config.yaml
n_layer: 10
d_model: 224
n_experts: 16
experts_per_token: 1
d_expert: 320
d_shared_expert: 0
activation: "swiglu"
moe_layers: [0, 1, 2, 3, 4, 5, 6, 7, 8, 9]
router_score: "softmax"
normalize_top_k: false
routed_scale: 5.02
balance_loss: 0.00645
balance_bias: false
init_std_router: 0.00902
lr_router: 0.00113
vocab_size: 32437
norm: "rmsnorm"
norm_eps: 1e-05
tie_embeddings: false
optimizer: "adamw"
lr: 0.00438
beta1: 0.95
beta2: 0.99
grad_clip: 1.0
batch_tokens: 65536
seq_len: 512
train_tokens: 283500000
steps: 4326
dataset: "wikipedia_en"
Below are experts of layer 4 (counted from 0) of a mixture-of-experts language model. Rows are named router (the router's row for the expert), gate (a neuron's input weights, with its number), up (a neuron's input weights, with its number), down (a neuron's output weights, with its number) and show model dimensions 56-111. Each number is 200 + 30 x the weight over its row's rms, rounded and kept within 0 to 999.
After each expert's rows: "comes after" lists some tokens at least twice as common just before its tokens as in all text. This comes from a sample of Wikipedia text that the model never trained on. Tokens count by the router's weight.

# expert 11
router,231,197,180,238,230,229,167,232,208,187,229,212,212,157,175,173,184,183,250,199,209,252,207,213,174,168,208,228,189,204,206,174,170,265,224,278,153,158,214,207,166,225,207,222,206,214,159,189,275,146,225,199,207,168,205,156
gate13,189,257,241,261,221,218,200,253,207,210,246,191,202,243,230,204,195,185,222,194,155,196,243,172,171,200,219,193,172,257,215,181,174,217,173,173,231,157,222,206,172,172,190,164,174,155,147,184,196,244,218,199,199,247,223,146
up13,228,178,208,191,229,202,174,195,142,216,254,157,197,191,173,137,153,222,212,216,180,218,210,207,223,195,182,177,205,192,132,173,231,253,231,254,172,189,192,203,244,240,173,166,219,186,208,203,186,154,222,256,191,170,201,198
down13,227,219,175,175,227,239,207,159,228,198,199,200,215,196,224,238,214,237,227,178,235,232,143,205,251,175,242,194,188,174,157,224,242,224,198,172,200,221,192,197,159,223,180,199,217,246,207,179,238,174,228,211,251,190,226,206
gate14,171,237,184,140,205,255,184,261,161,162,222,191,166,209,166,220,178,213,154,210,210,172,212,178,172,160,186,204,173,216,199,136,112,228,219,214,171,206,246,189,210,179,184,227,211,185,204,137,144,183,243,128,193,221,174,203
up14,145,178,193,193,232,214,224,232,197,227,222,259,188,231,177,249,177,189,164,241,211,180,237,218,216,173,176,242,216,221,207,212,132,236,227,193,200,172,170,206,158,161,206,219,221,202,205,199,147,164,232,157,199,196,206,215
down14,188,192,190,234,270,212,208,198,213,153,226,200,181,183,189,249,233,236,176,236,219,173,112,203,173,208,193,164,219,193,187,174,241,165,172,184,170,196,213,210,181,217,228,175,201,226,256,212,170,163,178,179,217,283,176,190
gate15,180,200,237,189,172,148,182,186,186,178,159,253,165,232,229,169,154,248,211,217,228,190,209,183,156,239,162,152,204,257,185,188,163,215,154,234,161,178,217,144,179,238,205,200,210,199,184,156,225,226,176,225,237,201,245,207
up15,172,212,230,228,200,175,241,202,197,197,156,207,206,160,221,134,161,153,254,201,216,243,210,179,203,220,227,214,230,191,175,187,284,168,181,193,171,176,156,218,196,190,203,181,112,223,143,175,187,237,220,169,233,176,191,212
down15,256,194,155,231,181,212,265,243,162,204,188,213,224,165,162,180,223,206,152,188,181,171,217,191,200,203,203,201,207,148,211,180,180,210,158,206,225,225,198,200,151,219,198,187,200,236,201,269,173,140,212,192,209,231,158,198
gate16,281,195,239,193,180,256,179,176,183,190,207,194,190,198,188,202,194,216,201,224,194,163,211,212,227,233,222,195,226,214,212,222,184,196,224,259,201,136,208,173,191,195,236,259,248,175,205,154,241,221,216,195,199,182,213,231
up16,189,205,173,165,151,221,182,213,246,272,222,129,195,209,192,198,182,156,186,217,188,204,204,158,167,227,219,240,165,275,223,162,241,157,203,235,186,167,165,215,184,174,195,213,217,173,190,203,204,252,267,229,195,197,215,174
down16,198,186,242,169,217,218,151,160,186,193,195,178,185,186,202,254,149,213,117,185,213,202,183,227,237,247,256,240,206,212,151,205,220,161,242,196,260,230,218,183,193,196,231,175,165,263,172,214,173,199,245,212,194,252,199,204
gate17,196,182,152,201,176,177,181,228,251,210,196,178,238,226,151,195,207,233,208,247,166,162,188,181,230,191,207,154,206,203,263,170,201,271,203,245,208,173,236,211,216,199,168,222,194,210,215,161,247,199,186,214,191,195,237,202
up17,164,256,225,223,193,217,237,190,180,231,215,217,245,223,180,234,205,173,180,218,232,210,202,246,163,192,254,155,207,209,186,181,171,158,177,160,159,214,192,181,243,184,156,181,216,178,157,203,181,247,189,144,287,181,200,164
down17,193,194,271,167,268,171,219,206,178,231,245,208,210,175,214,187,190,217,256,232,222,170,172,180,167,205,210,193,185,206,217,218,156,233,165,221,190,164,202,244,185,204,190,212,206,136,170,151,153,245,201,245,178,152,180,213
gate18,266,171,193,191,167,179,182,216,234,177,189,194,202,179,181,204,196,142,165,283,228,190,182,242,212,202,196,192,225,221,191,152,230,236,198,231,180,156,161,200,195,189,191,207,158,206,148,214,197,213,209,260,210,215,238,178
up18,221,154,192,184,186,197,238,232,206,236,219,218,182,246,259,180,193,152,185,219,246,226,200,181,184,171,184,259,243,245,251,187,199,254,204,202,173,148,167,206,165,197,258,192,194,152,190,123,185,217,196,179,198,250,198,110
down18,147,207,248,217,195,200,240,135,246,156,171,181,168,179,199,220,219,229,154,147,162,174,184,122,222,204,162,141,190,213,173,166,190,186,193,201,243,248,210,189,203,192,255,137,169,189,262,207,195,193,134,204,234,202,222,187
comes after: "\n", ".", "s.", "==", " (", "==="

# expert 9
router,170,155,226,196,152,179,243,242,184,174,145,228,209,171,246,187,232,168,195,160,210,183,156,192,167,194,213,203,202,215,165,202,250,183,168,154,172,211,192,205,214,218,186,151,189,178,236,193,237,206,215,144,167,169,209,198
gate13,181,177,212,160,192,177,173,236,200,171,196,236,179,235,125,201,193,175,171,228,204,183,223,238,203,164,186,210,214,234,150,195,202,279,192,195,140,211,257,169,222,186,208,223,207,155,218,218,185,137,257,180,230,186,201,222
up13,160,187,218,149,226,171,202,178,240,169,209,220,244,231,189,251,187,173,142,231,171,157,196,250,212,236,194,205,222,234,261,228,194,202,183,173,215,210,234,218,248,246,177,176,175,197,199,170,163,192,188,150,171,173,218,213
down13,217,218,177,162,200,207,220,227,220,186,196,215,194,209,164,174,197,176,152,180,222,171,267,212,177,180,202,216,191,207,228,221,180,149,233,165,182,206,170,217,185,233,237,253,182,205,211,169,183,162,147,234,193,214,200,167
gate14,132,235,192,205,160,200,247,163,222,246,211,189,237,189,168,202,246,224,183,242,202,210,201,198,257,172,180,167,159,208,139,166,148,198,228,211,233,192,180,219,240,212,191,230,192,245,208,217,233,184,142,234,189,220,183,226
up14,188,173,213,225,177,256,230,184,207,179,163,142,196,238,271,194,209,247,191,216,222,222,214,236,269,188,183,161,177,225,185,214,217,244,151,275,180,210,176,246,216,194,214,131,163,227,180,152,206,172,138,193,145,163,236,213
down14,268,167,183,192,244,152,175,198,148,201,227,177,189,149,204,209,192,155,205,154,188,172,209,192,192,225,211,195,222,240,163,223,212,205,226,215,214,171,207,175,184,154,197,216,173,165,190,145,184,185,221,228,202,115,187,199
gate15,215,228,236,192,216,218,194,168,193,230,195,247,193,174,170,163,204,237,158,215,195,194,203,175,201,166,206,217,224,199,211,184,236,238,182,227,189,195,178,191,174,195,219,175,208,195,187,170,225,234,236,229,267,209,186,185
up15,257,165,202,138,198,246,213,170,184,217,161,210,174,247,242,228,216,100,202,200,209,204,235,168,182,167,141,193,217,192,216,206,233,206,209,249,220,223,175,215,163,194,245,170,190,219,186,192,168,269,233,200,187,174,190,221
down15,215,164,248,134,199,201,192,202,182,207,164,214,145,187,258,159,173,171,224,145,188,240,213,200,229,254,171,212,229,189,250,175,212,201,194,194,211,191,178,217,206,236,188,228,172,223,181,221,125,215,237,204,165,211,186,214
gate16,160,245,264,166,223,172,276,198,163,164,210,181,239,201,212,184,213,243,202,208,162,136,212,181,146,119,203,223,192,219,223,197,178,186,198,171,270,186,225,219,191,201,171,198,213,222,157,205,217,247,203,256,250,205,191,211
up16,174,217,251,191,193,132,199,206,161,163,179,199,191,214,242,174,220,174,180,138,225,178,168,231,201,131,204,173,180,154,203,204,223,187,182,163,224,214,238,202,187,216,156,246,212,209,222,198,211,190,195,209,163,173,198,230
down16,214,130,160,179,171,167,206,275,200,144,181,192,180,200,226,177,209,224,231,203,185,185,197,211,156,206,174,221,203,211,177,201,224,218,158,234,154,196,245,155,187,184,202,226,193,212,195,186,176,240,184,158,179,149,208,228
gate17,141,234,248,185,220,183,194,226,212,236,268,160,211,200,174,245,167,225,179,198,188,137,215,239,193,237,225,231,196,225,187,250,197,185,236,202,171,178,188,213,191,200,223,261,243,217,141,216,200,194,179,207,198,203,176,219
up17,196,184,191,166,220,165,200,164,203,247,189,225,220,206,238,220,200,174,171,198,216,170,184,222,190,163,246,160,206,220,189,221,150,189,186,225,201,181,262,216,220,182,146,205,206,167,192,258,235,219,223,130,235,219,211,190
down17,175,134,211,160,214,229,191,164,219,156,164,205,193,206,164,173,188,177,201,218,147,237,189,215,158,208,226,209,198,173,170,194,234,236,164,212,181,173,149,167,221,258,163,214,160,237,152,191,137,200,238,206,214,190,211,106
gate18,149,238,199,144,154,160,189,154,238,208,179,191,186,158,168,201,207,186,226,250,184,181,146,161,224,206,199,223,205,205,206,215,208,209,227,187,269,230,212,235,157,273,212,198,191,208,217,223,163,211,164,227,203,221,232,188
up18,160,149,202,224,209,230,197,233,137,200,240,187,238,227,214,187,175,224,236,166,184,174,258,171,168,280,173,200,229,177,188,161,174,256,170,187,152,213,206,176,171,194,188,205,206,172,219,133,195,245,185,192,237,196,144,241
down18,205,268,177,185,206,188,192,165,178,193,228,229,196,197,204,231,234,197,183,191,118,127,232,171,207,182,132,194,180,174,228,188,177,275,163,193,197,170,228,200,234,185,166,206,187,198,155,234,178,239,207,240,161,195,157,209
comes after: " |", "\n", " O", "|---|---|---|---|---|", ")", "|---|---|---|---|---|---|"

# expert 1
router,204,210,186,157,239,230,245,188,186,206,215,130,189,232,206,238,177,234,180,188,216,252,162,222,188,190,183,220,179,218,245,213,208,205,219,223,231,237,210,217,173,159,213,235,228,214,236,178,195,184,180,222,240,235,172,201
gate16,174,211,172,157,218,251,197,225,194,187,210,209,204,223,196,235,214,230,132,166,162,175,223,149,221,198,130,181,164,227,184,173,258,168,248,227,222,163,221,203,220,222,238,209,223,177,241,200,230,254,235,233,233,160,236,161
up16,197,167,230,190,184,188,192,188,234,197,263,234,165,181,222,214,173,183,168,219,173,177,193,219,217,224,162,202,160,215,249,212,194,228,219,205,156,245,208,177,155,226,177,215,215,84,226,204,190,192,220,207,190,182,204,225
down16,212,211,149,157,203,163,191,231,177,203,232,223,203,225,257,209,181,206,216,162,145,204,256,179,189,197,220,202,233,145,184,193,183,182,198,198,176,219,178,255,191,193,162,181,149,219,258,208,186,145,186,211,198,189,208,135
gate17,190,272,199,196,213,208,174,150,186,198,238,203,216,162,219,172,244,270,170,181,166,176,169,182,201,156,158,167,163,194,223,149,241,207,213,160,158,189,181,194,135,216,186,271,205,209,234,184,236,195,170,239,232,224,164,208
up17,194,131,216,215,237,165,178,235,147,217,210,232,190,176,192,192,158,171,255,218,220,185,215,202,184,228,180,204,252,183,193,243,188,184,179,201,225,201,254,202,213,222,189,171,205,196,154,208,178,246,226,201,190,190,197,156
down17,171,166,237,181,231,215,190,227,206,197,165,205,232,248,195,192,174,196,186,206,269,220,176,194,180,224,168,283,179,218,141,211,206,226,205,222,222,230,215,209,177,144,229,197,176,154,212,198,179,267,163,229,222,213,165,163
gate18,179,259,236,141,250,219,240,262,251,193,215,191,220,163,228,183,199,200,201,182,224,210,206,194,222,186,148,163,210,143,225,158,207,229,218,181,201,248,247,211,172,228,222,207,172,235,208,144,166,224,174,221,201,174,146,213
up18,175,232,237,189,139,227,183,175,244,216,177,173,205,203,200,209,228,247,175,205,224,171,223,260,243,215,225,180,185,190,236,202,152,205,194,205,240,191,231,118,202,189,215,263,225,229,167,233,241,204,166,257,142,226,256,220
down18,231,201,182,206,232,194,206,174,244,163,194,188,203,245,204,218,161,166,177,241,193,166,226,188,170,220,198,190,214,170,184,217,138,221,222,236,153,188,236,198,179,217,169,243,225,155,180,166,168,171,231,237,150,219,210,214
gate19,158,214,145,193,158,194,248,240,202,200,243,228,168,203,201,126,208,207,190,211,214,211,197,186,210,154,226,193,187,233,187,128,167,242,202,164,231,171,176,245,186,219,192,193,232,161,218,176,166,147,252,237,203,198,175,209
up19,250,120,184,243,240,142,211,210,161,190,192,235,186,196,210,200,163,193,219,199,190,221,241,209,184,171,207,196,251,215,214,203,165,196,208,197,209,106,137,201,165,223,222,229,238,215,200,226,190,226,219,232,178,234,237,186
down19,164,207,211,176,198,175,171,221,177,180,257,237,211,139,272,182,172,174,189,246,243,170,176,252,223,185,158,234,200,185,140,194,215,242,141,209,161,206,189,198,221,213,150,204,200,194,177,200,176,203,155,220,233,156,224,250
gate20,196,178,241,194,147,168,176,252,207,228,204,223,222,183,176,207,258,188,208,232,208,206,201,178,176,222,199,157,210,213,223,186,175,218,201,162,132,163,196,201,154,173,160,215,185,158,226,221,265,219,218,230,266,191,201,195
up20,218,198,177,197,197,186,218,204,165,136,143,202,173,192,193,149,156,201,158,223,217,188,209,234,220,191,202,208,163,217,206,208,182,153,243,192,202,160,170,188,203,230,166,266,201,187,169,210,229,204,198,127,220,193,151,180
down20,249,196,199,206,181,200,218,217,176,207,198,194,192,175,221,204,183,222,195,182,184,169,201,208,164,192,224,179,196,189,170,196,183,216,157,155,201,227,198,160,225,169,246,215,215,194,257,152,155,267,240,206,209,99,219,229
gate21,161,203,178,170,228,211,222,196,207,191,202,201,253,251,190,185,219,245,192,169,256,203,194,224,243,187,174,183,223,238,220,208,230,185,215,163,254,247,228,162,164,183,201,169,270,187,189,179,166,234,220,164,154,222,171,150
up21,198,201,195,205,176,198,236,232,218,209,196,183,156,180,159,202,228,205,178,162,235,204,156,191,178,142,178,227,212,194,168,201,211,180,144,183,229,183,209,227,206,209,194,172,208,125,222,200,191,240,181,201,214,191,279,208
down21,195,171,188,181,195,211,204,198,215,195,164,171,216,217,203,208,230,186,202,220,196,158,229,192,244,210,221,229,186,149,204,190,211,154,122,248,259,192,218,190,211,207,210,233,196,201,214,228,177,166,193,198,226,238,158,203
comes after: " a", " an", " his", "'s", " A", " its"

# expert 7
router,189,214,221,187,177,206,169,182,202,210,188,210,206,251,204,228,217,225,214,186,269,195,203,165,173,249,201,190,230,203,167,188,199,172,184,168,221,237,224,194,192,160,231,169,198,197,220,176,242,219,180,195,198,232,206,211
gate13,204,197,159,168,183,158,178,242,197,167,222,196,217,183,206,241,224,181,219,187,213,163,224,191,235,199,234,203,216,199,232,227,181,159,196,230,234,160,115,138,205,171,188,235,192,171,247,242,192,259,179,225,163,169,175,203
up13,183,182,158,180,180,190,196,216,186,212,164,195,227,236,259,237,247,207,147,201,146,133,200,213,196,201,202,228,233,238,204,199,159,200,212,233,202,109,185,158,210,231,155,242,187,163,199,175,145,200,194,210,163,186,191,195
down13,247,209,190,251,181,195,212,196,187,192,167,176,205,166,222,172,188,233,138,252,220,177,247,224,213,211,245,211,217,219,238,208,225,158,190,195,219,208,181,166,205,186,209,183,222,189,198,233,226,166,251,211,177,174,276,178
gate14,208,216,213,188,188,229,147,193,235,217,259,213,278,169,206,174,148,189,225,243,171,179,203,205,191,229,154,177,202,180,164,234,128,202,195,202,221,173,204,240,212,203,193,190,181,217,221,181,218,202,164,268,191,171,258,220
up14,173,187,149,177,183,273,187,199,225,212,224,211,219,203,177,181,214,209,181,185,182,184,207,221,205,177,222,219,165,189,185,193,187,220,169,201,164,197,178,218,229,183,181,170,195,205,238,182,227,207,111,215,183,219,208,216
down14,201,225,189,195,134,162,191,251,217,152,215,232,223,225,237,200,167,236,211,217,211,252,218,157,186,223,227,172,254,207,200,183,209,209,207,184,225,213,207,196,213,286,238,234,136,186,201,202,194,147,162,168,202,238,240,172
gate15,204,182,182,174,250,186,181,231,198,192,210,209,223,178,220,221,262,169,207,223,206,164,188,191,155,174,182,205,225,172,221,214,211,244,230,158,163,169,261,161,166,200,180,193,166,218,217,204,209,182,208,226,234,172,178,245
up15,219,188,156,217,169,193,154,204,201,218,170,234,210,181,244,182,258,270,202,182,259,154,181,162,207,206,202,211,184,245,225,208,269,247,228,216,182,160,240,182,262,158,204,218,187,208,241,180,206,200,250,245,230,182,242,199
down15,235,184,238,187,194,219,198,175,200,174,161,164,243,195,196,202,204,201,205,179,199,179,243,224,199,185,194,230,211,214,192,203,203,173,206,182,205,220,201,205,189,191,183,180,182,145,192,216,175,168,171,251,198,183,120,192
gate16,188,219,200,205,217,187,185,203,226,168,131,202,208,178,179,218,201,234,190,200,182,154,165,171,173,249,173,211,202,171,177,175,126,174,244,203,236,189,171,142,186,201,162,197,230,259,198,202,192,162,161,188,193,243,203,156
up16,181,215,238,204,164,168,262,234,176,221,160,172,170,154,156,180,142,246,222,200,213,182,178,220,226,230,203,186,207,239,226,239,161,130,165,191,233,203,213,219,175,151,172,196,227,209,171,170,240,207,193,196,249,244,212,211
down16,227,200,238,198,220,174,255,215,226,213,168,167,231,200,203,215,164,200,269,203,193,190,182,236,205,176,206,196,191,259,243,232,169,149,162,169,236,199,226,240,169,227,224,198,170,196,186,175,197,163,227,189,183,155,202,229
gate17,141,174,196,201,260,202,201,137,194,240,225,189,189,248,219,177,210,185,210,188,254,239,175,222,180,198,209,186,209,145,180,168,227,157,231,140,207,167,242,213,244,252,179,207,177,209,219,167,177,227,158,213,175,160,212,117
up17,248,220,159,187,200,227,171,213,179,173,247,213,179,188,217,156,196,189,201,233,175,162,206,170,209,198,129,220,197,246,199,219,211,250,214,221,212,170,149,224,162,212,210,205,263,229,192,153,182,194,240,200,222,199,146,222
down17,174,201,194,220,251,208,208,225,176,170,198,287,177,161,263,144,212,224,183,189,195,244,182,216,124,153,259,204,206,182,206,235,219,203,296,216,157,206,227,221,157,197,203,179,222,229,210,233,215,211,188,211,206,188,190,204
gate18,175,188,200,222,210,211,177,193,172,198,188,216,221,250,186,202,198,186,276,193,214,216,210,244,173,182,172,209,196,227,212,205,220,201,208,222,229,186,153,230,206,188,166,207,216,168,177,216,182,236,197,227,153,199,163,188
up18,198,208,214,163,214,138,166,177,198,177,222,207,228,199,192,203,246,182,202,228,186,171,157,130,232,228,222,222,193,205,229,191,204,214,244,197,145,176,161,149,169,189,232,220,192,267,211,172,201,182,215,249,202,198,183,258
down18,202,179,245,203,227,178,213,221,273,205,265,180,179,197,202,180,179,227,198,200,220,158,216,202,235,264,165,198,235,160,247,216,227,167,167,169,203,179,231,234,204,213,213,212,193,217,169,181,209,188,215,182,213,239,229,169
comes after: " the", " The", "The", " =", " United", " \"The"

# expert 14
router,172,158,212,200,159,175,209,239,201,188,154,227,186,180,254,172,225,166,207,169,204,207,160,190,191,219,191,184,198,208,163,225,246,145,162,130,200,214,184,201,219,223,181,138,203,215,227,212,196,204,210,130,165,175,211,211
gate16,261,242,221,164,220,160,232,190,129,248,170,219,141,226,195,215,235,210,167,220,275,132,224,185,215,192,173,194,203,243,222,187,211,229,195,169,224,168,171,189,205,214,183,277,204,205,182,220,124,219,161,160,164,195,205,184
up16,163,132,244,262,143,222,143,215,233,188,214,160,171,206,236,145,167,191,263,241,203,212,179,190,204,234,190,135,199,173,192,207,219,189,182,192,141,178,202,186,171,176,189,181,217,165,214,212,224,204,204,213,244,178,235,199
down16,171,169,203,176,189,185,196,177,233,213,199,164,243,209,234,190,183,201,198,213,239,188,177,148,168,157,210,202,149,242,239,224,174,210,96,205,185,154,186,248,222,189,197,211,203,233,235,186,237,223,196,224,219,204,167,226
gate17,211,208,199,158,232,150,229,244,187,215,233,165,212,224,157,154,166,203,205,231,276,158,218,239,210,184,258,155,249,201,235,177,165,200,179,223,207,185,215,276,203,211,195,178,221,176,167,154,181,198,170,210,188,221,170,176
up17,189,217,204,194,166,234,157,188,266,198,220,179,175,235,211,182,194,219,189,222,199,224,143,181,220,225,148,231,119,185,207,135,183,222,222,201,149,178,212,214,221,133,149,224,225,269,247,177,260,233,196,199,196,203,200,225
down17,186,173,209,203,191,203,209,178,266,215,205,229,190,184,184,213,181,139,160,222,223,150,202,161,219,251,181,263,193,203,194,226,221,212,216,246,157,186,186,227,194,114,198,217,205,201,168,206,214,141,215,227,230,166,207,223
gate18,224,221,163,203,209,145,210,178,173,225,224,180,205,185,205,202,172,158,234,198,209,187,228,217,165,153,212,200,188,168,202,194,225,205,163,244,271,220,183,196,215,224,184,199,200,209,246,137,192,160,185,203,148,192,192,168
up18,196,257,198,207,174,192,184,184,229,283,177,196,196,215,250,223,220,213,182,181,205,155,187,186,150,206,221,203,190,183,214,145,217,186,222,195,277,220,251,165,258,263,214,165,196,189,191,248,229,248,223,234,178,246,192,144
down18,239,251,181,176,156,190,217,174,196,188,195,224,202,183,152,191,214,215,203,210,193,187,209,152,231,184,236,244,154,177,204,178,217,228,226,177,204,223,201,171,142,241,194,193,191,189,237,213,174,181,142,253,146,179,202,211
gate19,190,235,232,157,234,259,186,218,151,178,236,269,185,240,211,152,164,180,229,245,147,184,207,213,198,179,244,223,204,184,206,248,198,221,214,211,205,162,227,201,201,226,211,250,211,208,179,213,200,197,204,253,186,168,194,195
up19,187,209,194,235,190,222,175,164,215,245,194,177,197,195,229,207,192,211,151,237,182,138,215,191,165,227,198,208,252,160,195,163,256,224,146,181,247,183,215,198,257,204,192,204,198,228,237,200,223,202,203,202,155,225,231,217
down19,212,159,177,141,214,188,159,203,167,148,182,216,187,235,204,216,168,197,225,194,241,189,228,218,166,175,182,149,267,215,227,180,194,154,251,223,196,170,163,196,148,263,229,179,231,233,222,212,211,149,179,248,189,179,177,158
gate20,253,251,178,177,199,207,200,198,170,189,219,212,220,200,194,207,235,201,198,239,203,156,194,253,235,174,269,169,245,255,186,218,190,172,162,271,281,227,171,160,187,232,165,220,223,171,218,177,198,261,183,236,222,176,205,185
up20,187,194,224,235,218,187,177,80,189,186,275,256,202,158,214,192,155,199,194,165,222,215,225,220,227,268,228,156,221,260,185,199,190,230,242,231,216,161,204,188,184,245,210,265,189,175,263,191,243,229,181,229,216,185,235,206
down20,216,246,223,278,231,193,205,190,220,255,200,174,232,220,202,253,238,174,218,244,176,209,186,219,244,186,231,194,152,134,208,196,196,230,161,282,199,185,153,212,168,216,212,172,170,194,147,199,233,213,187,212,153,231,148,153
gate21,200,243,191,200,231,179,167,200,205,212,229,183,182,195,169,158,169,209,236,208,200,185,195,242,259,196,185,183,215,206,193,165,203,202,195,218,186,196,229,222,166,177,188,180,196,223,250,142,224,187,189,221,139,194,226,213
up21,214,176,165,215,228,193,167,249,198,266,201,206,180,159,208,173,197,195,208,158,204,183,216,269,256,152,221,187,207,172,150,230,233,202,177,210,176,233,176,210,216,171,121,154,218,239,216,197,202,189,191,147,177,211,194,189
down21,251,151,176,127,160,160,206,261,178,184,196,216,183,189,224,193,191,249,140,174,142,228,167,226,141,184,218,187,163,244,168,166,238,160,187,188,201,189,186,206,214,184,165,166,210,213,234,211,140,252,237,164,188,240,245,195
comes after: "|", " ", " and", " to", " as", ";"

# expert 12
router,176,145,204,221,184,184,200,240,193,179,143,219,183,162,241,170,231,171,199,178,224,213,162,163,197,209,200,202,184,178,141,235,236,146,154,140,189,221,181,177,223,219,180,143,213,189,235,217,217,215,202,127,184,161,206,221
gate13,229,181,198,185,234,186,200,226,217,175,182,241,255,211,192,145,209,177,192,236,208,188,205,200,180,224,232,205,255,182,203,177,224,199,176,206,188,179,176,263,169,209,166,231,227,163,211,173,176,159,167,231,193,222,221,141
up13,181,218,191,192,215,170,220,195,182,184,250,232,163,185,208,241,178,208,232,189,154,217,223,196,186,285,226,191,273,229,157,219,177,168,219,251,163,175,190,217,209,215,185,213,238,178,132,187,189,200,237,179,208,162,123,220
down13,223,159,238,223,201,184,223,200,248,197,207,145,185,121,192,269,147,224,176,237,199,123,195,176,228,198,168,240,217,188,195,199,195,185,162,186,191,230,213,227,221,234,183,229,180,150,209,212,208,185,244,195,202,184,291,168
gate14,196,203,203,211,231,211,194,170,186,222,222,140,230,213,161,215,198,223,169,216,234,141,187,108,200,210,166,199,201,139,181,180,211,211,179,212,254,190,158,235,238,215,182,259,237,182,234,213,225,234,203,206,194,196,186,208
up14,175,194,203,179,227,137,209,185,213,207,222,234,239,209,150,178,183,210,240,225,163,198,213,206,193,240,202,236,190,287,210,171,199,215,288,181,133,150,268,190,185,177,252,228,168,184,186,168,205,183,233,277,163,220,150,186
down14,191,230,246,211,134,174,219,158,141,158,264,229,224,222,199,180,209,220,223,219,155,120,230,263,193,223,190,215,214,200,267,228,149,204,177,224,225,194,227,171,160,169,188,211,243,182,203,205,227,199,195,222,153,204,159,206
gate15,247,228,178,177,192,205,204,157,210,165,224,195,186,202,182,196,227,221,174,182,217,175,172,253,190,180,200,227,236,177,262,210,182,227,200,247,215,205,199,186,211,220,192,286,201,226,174,166,164,162,136,184,168,174,215,168
up15,234,195,253,234,205,211,149,255,200,195,192,218,215,188,194,207,193,234,190,207,196,140,197,172,165,218,170,198,188,221,193,175,193,234,204,169,203,189,201,231,203,206,209,209,179,228,161,198,178,168,174,173,235,232,179,202
down15,202,207,169,203,204,216,198,197,239,139,211,189,173,144,224,190,252,233,269,117,208,250,209,222,192,180,151,223,169,232,213,220,176,258,151,161,188,238,194,215,165,240,160,196,185,197,148,184,192,167,196,183,214,177,222,195
gate16,161,206,173,177,180,245,169,215,154,204,232,221,195,220,161,196,205,182,174,158,180,199,216,168,201,183,164,229,197,231,172,270,167,171,196,178,174,186,280,190,217,171,229,219,237,184,185,257,209,214,202,223,215,156,196,202
up16,229,165,180,196,224,204,216,195,203,245,216,190,172,210,181,234,221,228,226,200,191,194,213,167,216,240,216,182,176,152,203,192,171,207,248,219,170,175,221,183,196,231,249,154,181,197,173,166,246,143,152,220,156,157,267,230
down16,128,276,215,200,213,234,157,179,189,200,239,228,264,225,200,234,231,167,121,262,184,200,242,215,191,138,220,197,195,216,167,234,183,181,237,212,187,226,209,137,233,174,153,179,228,165,182,223,234,179,211,217,186,212,212,192
gate17,231,256,190,193,219,194,181,219,202,205,185,210,180,172,186,219,236,207,225,236,197,171,180,178,190,207,183,183,208,206,226,235,205,233,166,162,239,208,169,213,237,182,197,198,205,176,120,198,158,216,172,199,206,192,235,208
up17,187,216,213,199,179,248,192,253,142,199,186,191,176,161,207,165,142,218,213,193,132,182,249,213,140,184,150,198,189,169,214,238,210,182,218,220,248,187,141,220,172,230,256,237,272,209,164,158,187,184,159,199,227,198,216,167
down17,173,224,228,179,186,164,204,188,168,201,252,201,191,177,181,178,186,195,268,244,122,137,257,212,192,181,211,162,234,243,200,223,133,188,192,148,224,213,208,188,168,251,153,177,193,225,175,244,200,168,169,236,206,222,172,233
gate18,222,191,193,177,152,251,217,209,206,185,211,187,150,188,200,176,173,241,229,198,198,171,185,186,197,224,218,218,170,196,184,143,194,160,159,195,186,206,157,208,188,189,158,244,211,202,154,163,208,249,206,200,210,241,188,226
up18,203,197,217,139,252,215,175,173,245,225,197,247,235,232,175,230,204,145,199,230,161,245,210,199,252,178,204,242,144,249,173,184,243,247,202,215,206,172,215,205,220,176,216,222,235,200,215,162,152,220,161,195,238,167,215,266
down18,257,237,177,201,219,210,261,149,193,169,222,203,171,250,194,191,117,181,188,238,221,229,253,184,223,212,206,209,227,225,204,192,227,159,199,192,239,148,164,230,249,189,205,182,170,174,213,159,153,189,191,251,225,176,240,188
comes after: " |", "|", " by", ":", ";", " with"